Below are experts of layer 3 (counted from 0) of a mixture-of-experts language model. Rows are named router (the router's row for the expert), gate (a neuron's input weights, with its number), up (a neuron's input weights, with its number), down (a neuron's output weights, with its number) and show model dimensions 0-255. Each number is 128 + 24 x the weight over its row's rms, rounded and kept within 0 to 255. Numbers have three digits each.
After each expert's rows: a language model's description of what the expert responds to. This comes from a sample of Wikipedia text that the model never trained on.

# expert 12
router:113146133124107109146109141145159180108107112128151136137100164137096089135190126146145149139158099140127137192076130161104125133150073122122116148107149151123117117141108121117097162133110148143173098081121095117149123097114099180118117103155079122103126149090124152102157140111148130077155163112137097146120083116144158106110106147144140147152109115135122140105157134132099114126108087169147141096151123149148125104151105120147183124138142177122102118170137131132129101154119094113114115095097123147107117098123129154134114138114105118120153143160084142163123163078094160084158155120135105150124091097134170145144103134076085120131102143117144126110135086123128151123158167085111138152108100163105129099095115115161143139127127100105149140110096145149134151130119128
gate0:139133162131173150104111164100094168144135118118130138136107165126145129147148090106121149151180135176145116134100139158126122105068107108115171128145135128171129151114110099151110120088157139123092167131140120105181169109103138147155136130140092124119132114143143142168123162125142070132141147168146126146184081145107109153126090112108144112090141162140132139117133180146113148121142130129120135164148128137142165157120075130172097128141126118069168093154098116091101139142156107114123106127146142135140117126132127123159130088143110104096142171170149157089131113151113127142136150147130084182116117126122128163081136112127121138102101112132107105131131177113112099123140119104143165122102083122119138115112118125163139123174148093101136139156109111128061112150129130
up0:154121159142166153101117147113118167132130138114121133146103167113115128144151110112122146156176129164147106130083127153117108087081112109106150101141152117162120165124099122143102123109161125119092156139131129136187183127130124125162136156150095143112135100155143148170125150125123061143146137174138155152187079152118106143124084111118125111086150156147132129107144188128105130128147127151125132163133120127126145165134083116189104100142117099087158114138101121072095147146162113139135092129124129151137110129126153115158137086138096111106138175181115140124116108145103138132156154156138100199139132116124134166081142124136118127112103119137103095137108155107126107117136129118132158104118079139119143136110112119161140105164152113105141141145100142138069108131134110
down0:156125128132156125116133133137163131076093078057153157123151066139151128165119137113127126133112143109142106142117162112124136103116132163129098140142150110136142068161114097066174187107155123137156121106115142128095141133132118091117124131172164165121129098116110140119171159143122109123134124132096110140122094152160132158158127128178124111135137170101081144129100119109100146172111155092113115116118139098118150139145099101108161096161116088132117086118126122137126108153135158123142090116105118149142107149138121125151122166124154126155144156124140112170177114125123149116139151121167133130144107162126118127122089141160178146141110133178118149151156098110150087140115112074126142121110103137111117101092132127130109101084125113154093112129147107136132141139068080
It responds to: Syllable pieces in Japanese, Spanish, Portuguese and other foreign names, often after K or O, such as Ka-iya, O-ax-aca, X-avi-er.

# expert 6
router:145079160165113122142142146094133142141142082163132152163112132121107157070151148177163121137115114156144148139111126121119112118112191116127122108093108095120162124120161159104115125096090167099069144150161094158114123149134097161132139164123109105146112170164116157161113141148099161153105151134135136129140154151151101134157130115132079127132148100111157117114089123094161119150138120096150175091101126130086138137124141109124168113145098148131113177138146113109164147121152124139146141114158124115148152135122134083121155096146092151098114152126152114122132142136112113161091102127140162151139102095160147120119097130103169109138145122104148142131157151110120100112110082175159126159103112138128123100091081093077148132137123148153110114126135163125098123162158164
gate5:082143184111152109130121150139117137140106118127142090171196140151171114139131125194093165114128107143130147119114124109141142129143158119125123150171105117161115169171145129143152157143125135093136158159126096118127112123115146121154118126109119150111113123126105160158114120121135120115135169118122155120131080149140176158133183130091122136120115098149125129135128158146145153152080160135157156106159154167143143119128118133143141111119109126134130119112139143084073151182104154146097121110162095118124113173127140154168083145133139109126091129118089148140144096158116092097122110105148130133136143165123145137126090192113130122128102124175110113160128130080123121151158128134139123099065150148110134113120123125142159132124071104174117123153119094138195136126099110
up5:089152164110129109128114163169127132128136121145138107161173137131139126181140124190114170138118099149128157094104122121142143127158129119123133163161090097123133163144147137138128108132129153095171154167110108133157117140124133130109092122123099162088151116119145157154138126110151083098141158138120154131160102119143133164118174130111123173119102103140111084135126152141151136150096132144118146113163159166147180112112101148136136127118133104130122106123130153100114176170105125126093141127145095116129127179109120139181082130119151118115083124116103124144126098138087103111124101121154078136147143174114119105125085156130139128153096156135164114153163128098138118125170131125160148112054138142104113098123106095134167114113098118165120155166097148156184132118095144
down5:125151135113164125151122120123141127122135125154100131135152108094131116083097123093142139150135108098126137096163145150138104146128142141187120138147091112161105141143108087165170141161143089101131104159135133141124125142127135127140158131143109153094148144086127123172134135103114117118153134121099096218105123137093139149100132094119085087103152118135112142150082114119145167093113151139194101117110125111116159141142101147166123116129113123116125130119124156107129128121108080097127150126135128137094105160147136143164129150152119129104099120113146101164121110126086145125124133109132103088124130143129082161100083174085147166132149101110095124154108170137123154103214096114149149118104135123125125091130165084102109131156132126131153144132157157088150143145075111
It responds to: Commas and linking words between clauses or list items, such as and, as (in as well as), or, but, while, including.

# expert 0
router:148114119159075139137103139137120145118136130092158158149117117139105120141135144141108166106166103110087114118156151114123132125131085126138099138125118163127107152105144136138149126154077151123158112092118125151148121101112078149122118133164104158126144162093132111110174124099153085080175117132120111123135125128170094102151130160161136079149120159155137113128165136139096131113117094145107133121145120119154106112138094113099115133163177108142093126118137118151117137152134093165084100148113125157110095093169078126120135100157107128101149087105113103138088188109123151111123107110099116144117130144121121166170119122109125144149122159097115099150114116128129156132138083098111141171098144179139157072154135101114142143126139113097139129183117137182163128096079114
gate26:156142106088106153113135102192110146161175132120162136096108102126127118109091127093132125138151098112103117120159121101149114149136140145127096171160107102116158130108148091125107142158114118147064119085104150096133114155129103116196081152109117100147130137139097092163142137091155113115145144160146119134080078132136156109121129110143091099143115112124159163124136118156092130151109125122117103126174150102150147165171151119123072123153163138172130138136167089166147114158135131166109159137086109135097182144142122131130116095143105150124143154128184123166113144168121127136099149108112155107130120154135116143151135161127101114139112173137099142111118106105117159154149136124088130155160155125138133145122090100125132108137123107163123126126152092129116144103136163
up26:147140112108113142092148112168136120169170156107152129101098113125126137113093118090138151140163109103121123115166104110143113137122129137133100170147116091111140119100149096106124144115114106154101107100086163096128127145120098126206101153104110091169138156147093094156159126103143106113118146145147125122099095125128155118124143117129099130120117079114182168112096116160102144145115109108127112130166144096162156146183152128130082098134151145170140141150177101173152116157133129146123129152062137131106188137152115159134117089139110158128139160108178140184117150167125126132116134110113169105140120153111122136142138149117106109124130169115095149098124103104130144126149153117094137137168165145144103149116097061118134139120136124136109125126146106103115137110127157
down26:115092150103141161100121127135137129116112183113132099068114093108107113139079111137164162155156130165139114151137147101152203119109140123120102188142102149111119129123146147089136095148092151145116098123143171142131144128122098161131095133079122118163137161158133113118105053142099118111134113110136118104124131107115163104118143111074112095131124103130162109132141134135105117133145131126141105128147088153116109122132108097151110157133172140120078123163101168136132098104136102118118115126156131137124099097154127123098144142152086138095147110185184144142155111096113136162097110093107109147178092104122107154105154112159091150112115161128133142133096125137124159108195144150156131110132137142095156151122133130150148135148156119111153127163137125122153129151151153
It responds to: First pieces of personal and place names, often South Asian in cast lists and election tables, such as Bh, Raj, Rav, Mir.

# expert 3
router:125140094107147098120117134152154144110143145099127113177105141105147114139152163114110160135147091145092140114136147169135127151148107131151107129143129132110133167165132148103120136114119166092119092082144083126140135132117159140135131124153094107099127144115160115128139163138146138088150110139158092143100111122107124134155144152116144132107095096158116160107153128113117188058138088142105116128121125127114119142108077113125098116108140161111116151160108108136121118183137096163096131171113134150082098081151137104132134100101136155128146164166118152119125159124084123117110157109136143175106155123114165192153139131135086149126078106127130099120114152104093130141116171093121109122075088150101149090130157096149155122163131092138115123134106156103110169121098092
gate0:162113122154129152170153170103174149150155106138149112152108144093151117092143136148117177117090128115139121166142124176161093087137098114102078149118121123146142082119152134138134140154119126100146107144147122130112110153106146090144107094106111095090100153133144110156132126113129113120161139136152126106079164101119101095110155141100129076117139110129115120139101159142113167135138123121130088099131101160093163144142157132132103123110122170139125108150142092159155152081136103115129101124075155166134126135115146104167100113114096143115126136117138133113102140133097148081119155104132160201113108109112152102129134090158098107148109101149139194114126143151087132112114117093158127102113110149073127113141117101099161103175146119139136110122133144150131119173156130
up0:183110107148126151145154124101145123145152130154137106177118122127169106073170134146114175119085120121134112142133141168147109092134112111111089130094117161142141083114159116122133125171151134118116151147136104118088117152107128103133123117108114122113128140128138100123124140117134098104156165108158123102118148082123098093120155143096133076105144094140114108127122120132110169140151144130128111132117112175097159140143161109108106170120116172118108118160145131146156147087143123104109101100094163199153127108137140082164102118107092126099125155131130120127083124090103163094145145120113166206114107103143135114105142092116081089153105112152140161100098141163098114133108103091112140106111120161087125125128125107114148099153127122121147108092146158171139129152142117
down0:092105099127144137158151137123128135143160163117085163109143130142095161149138171139154144131146127140169126100113120113096151093130139139097113103102123119144112155138123109137083131137154129121119137114141134128107136127143122163115140112109132129137159135161096126149124079146057119155136164116113128099153145131120145128105121142103134147113099168106152135160140137111140159149102140167088122080138162181126132112129161152135116146106128114174103193100151135109121125118064163137130146167093116129121139118161117137115095066138148127145156133115123104116121109151120136173109131126123122117174099155145142102119159158056111158150124129117127066203149076151138148095132131138127122121126132078131115136163149106108166152106161126151104125142089160125091140120168112
It responds to: Middle and final pieces of personal and place names, mostly in tables and lists, such as Chakraborty, Wolfgang, Coahuila, -shire, -bury.

# expert 7
router:141098142131104104129119145156097149096147113128148087129120139126149099120132116126164153124136115152092121177146156145115111123113075126085116112120205136140105164156121150152117105120103148158165107119125136117134102089095138094166125171127118108117139132088168116107138110105151154095178172091115119141091191153162115092126090092150168167153120134132134099102146136104167098099122147130151121120135100141172081127149091142155157117117129082133125128119117117142139105139119121125126099109148098131105095139111164164102156121115101142158143133101113128142144126154123128146140127100123126149117131115105135167172072125088135137164104167097063126120111138103117173138140143112102172149118114100130156110134141169167138161125141127158140141153127118166136135083132121
gate6:115121101141183120112114119153132131178139153102142163135124108141162158106119142138128130128121126123130053116105113136130132154107097220152091140120088127161143142139126168160125131126114075130127104125175155087132126162151109138162097142113113087164102108117131087134113107102121179144135081125139135113137146076074130131156162122151109138122126145083097128108090114124127144166158129089155117140138105102083128134114148167130155105128085081118123155114130123125115113125101150133086135161126113143128110156126144131112125168115145178153125136099126140107143161161144152150137111158116140088115148135144133138123160106123174134146153147115135161168102147136131121099103135111093121177127126083098125128124166099104106130112139147094152107122134124187135101114148102
up6:163126169134093148133142128091112120098122120133076099128119143135099127144107124101103121084139136153132197135162174117154146101152163065100155107098154116120120111098119109093145127131145173132105120144090099161124136112129171124121141139111136174106171134144097161150142153147124088108124150122139145129099143183150117106116092125098161124136116152166143170145127156136138091118120146157092136098096139147170135148118119086140112145143137147152129102147090127133137146135152111091146105088116174118128167086142116095158126078160125101108121133156112091106146102100108113107134142104121127145115075113130103113104115123142079130114114121132117103077153084108108135154170129146156133124130098178144110160102103168144151133120105150182117137138156133106117142124129121
down6:128128119102136089148088076120110113112092113104121111147157106133179109125116104124123115125105123147120146115133103129131144153154121106107123123119148117092115153148142105137123126151084150120134161148132127109128120115127116139133084120154121150110151107127109165128141108085121141127113151167130167129129113111137159127080128107101149133161114133126167127074139149092154152120125121109161105142088134150110135170162132123122181149145102091183146072126097099142148128176161114091118157124159101139142124082130157153158111097133150165175138184106167134116112145101114055069097143139158130117141146106110115104098164132152163095130123147094105142076147163112124145138149096128131142111102126111166180120156169134127161099138106109116144159137142121154085126143111096
It responds to: Middle pieces of long foreign names and place names, such as Philippines, archipelago, Ephraim, plus whole city and state names like London, Texas.

# expert 1
router:142142141096082103144155130102165149145107100157108095114138106085133116139155122164111141145148125145106117138144097146132138108153133087158102163120155155092132170131137159091109132114094154076170131081150133128141115094112123126143127101145100134149114153124142120082111115105143141096132151120173136146175160124143081136147107127156135149133077094131140095159184124114160142132127138132118130109113112180165121138149086137145140155109146134116117141126116132118129154117107118134111140151142073149181122090118130145124109126094138114136091117117060162165134158118118085154113108081142125110150126152091183108140121147132102147105122124103163092089143142166110144083130090087106139110125112167075126111101129115106112150136145091108101153115117150115132118115116086
gate0:158086156145158146145103159148133149130148125151101123133133166097127123128161144136123062121093144117148111138093107135146175149138121110112146164089124146156111116100108097122090108110153144119134114147154093114094107145156099163116139092170135170143149121147114122110120115099121094152162163145168173147122155038114108116145151124132077160115097134101100106133134143148147107130089097136097188108150155121105117132167143127162168109156100142113135158120110128162137096126124139158115102121137148123199162125129133154146100139165124109119090104143108137158155105157141094146108135122152141101125124155109132116148121125158135139148116190152126115145135105134150132080124111140152130097140129088103111146127063137133106124111113124145114116087157105105150130147106115
up0:158090145139162144146097163147139152135145116153103122149130156079118127116163143125119078122102147133148106141104113139136158145136123111118141161083110143152105129091099112124098101112156159117134112130157102107103120139161120162117145099172129172142145118150117125114120107096124084137154169156169165156128156044109119102140154123131073159110093142104103103137148137153153104122083116128102178114145161127109109142166135118168165106158103137110134157125112130162141094120128133171111103138133148104194163112124123160145111148177121110116093115145107144149152102153132087137099127131149141102122126155127131122142133112160144141126102196141122119156130105124143130079129114139145138093130130098104108149133059147138106120104115118141106119088155116099155130154099108
down0:125101122125079106105114142131170112105095141093096122138129165127129092187141116132149160133162121156111126126135106136097100150142143124121125108123169156106164104166126131139108100126096129129164142127131123129140115091133149130071127144120161071161115079130162115152129121126151120090174141104133168143150135111126121097118120129119155133111092135146181134143128117118103126119137096167095107156193140148127164103123133103143126139160153128096134125113117083130106111091084127144123135104151125121129138084125112137168181112117127173128138147122136140096075078105154121113167141113149164119135145109142147158166143109138146107091131145133124145141146108094163133091055137120144124091130142147165131135100123171151096148120161132185148143161132116153175100152144110
It responds to: Common nouns and word pieces after of, in, to, for, often heads of phrases like in terms of, club, home, side, death.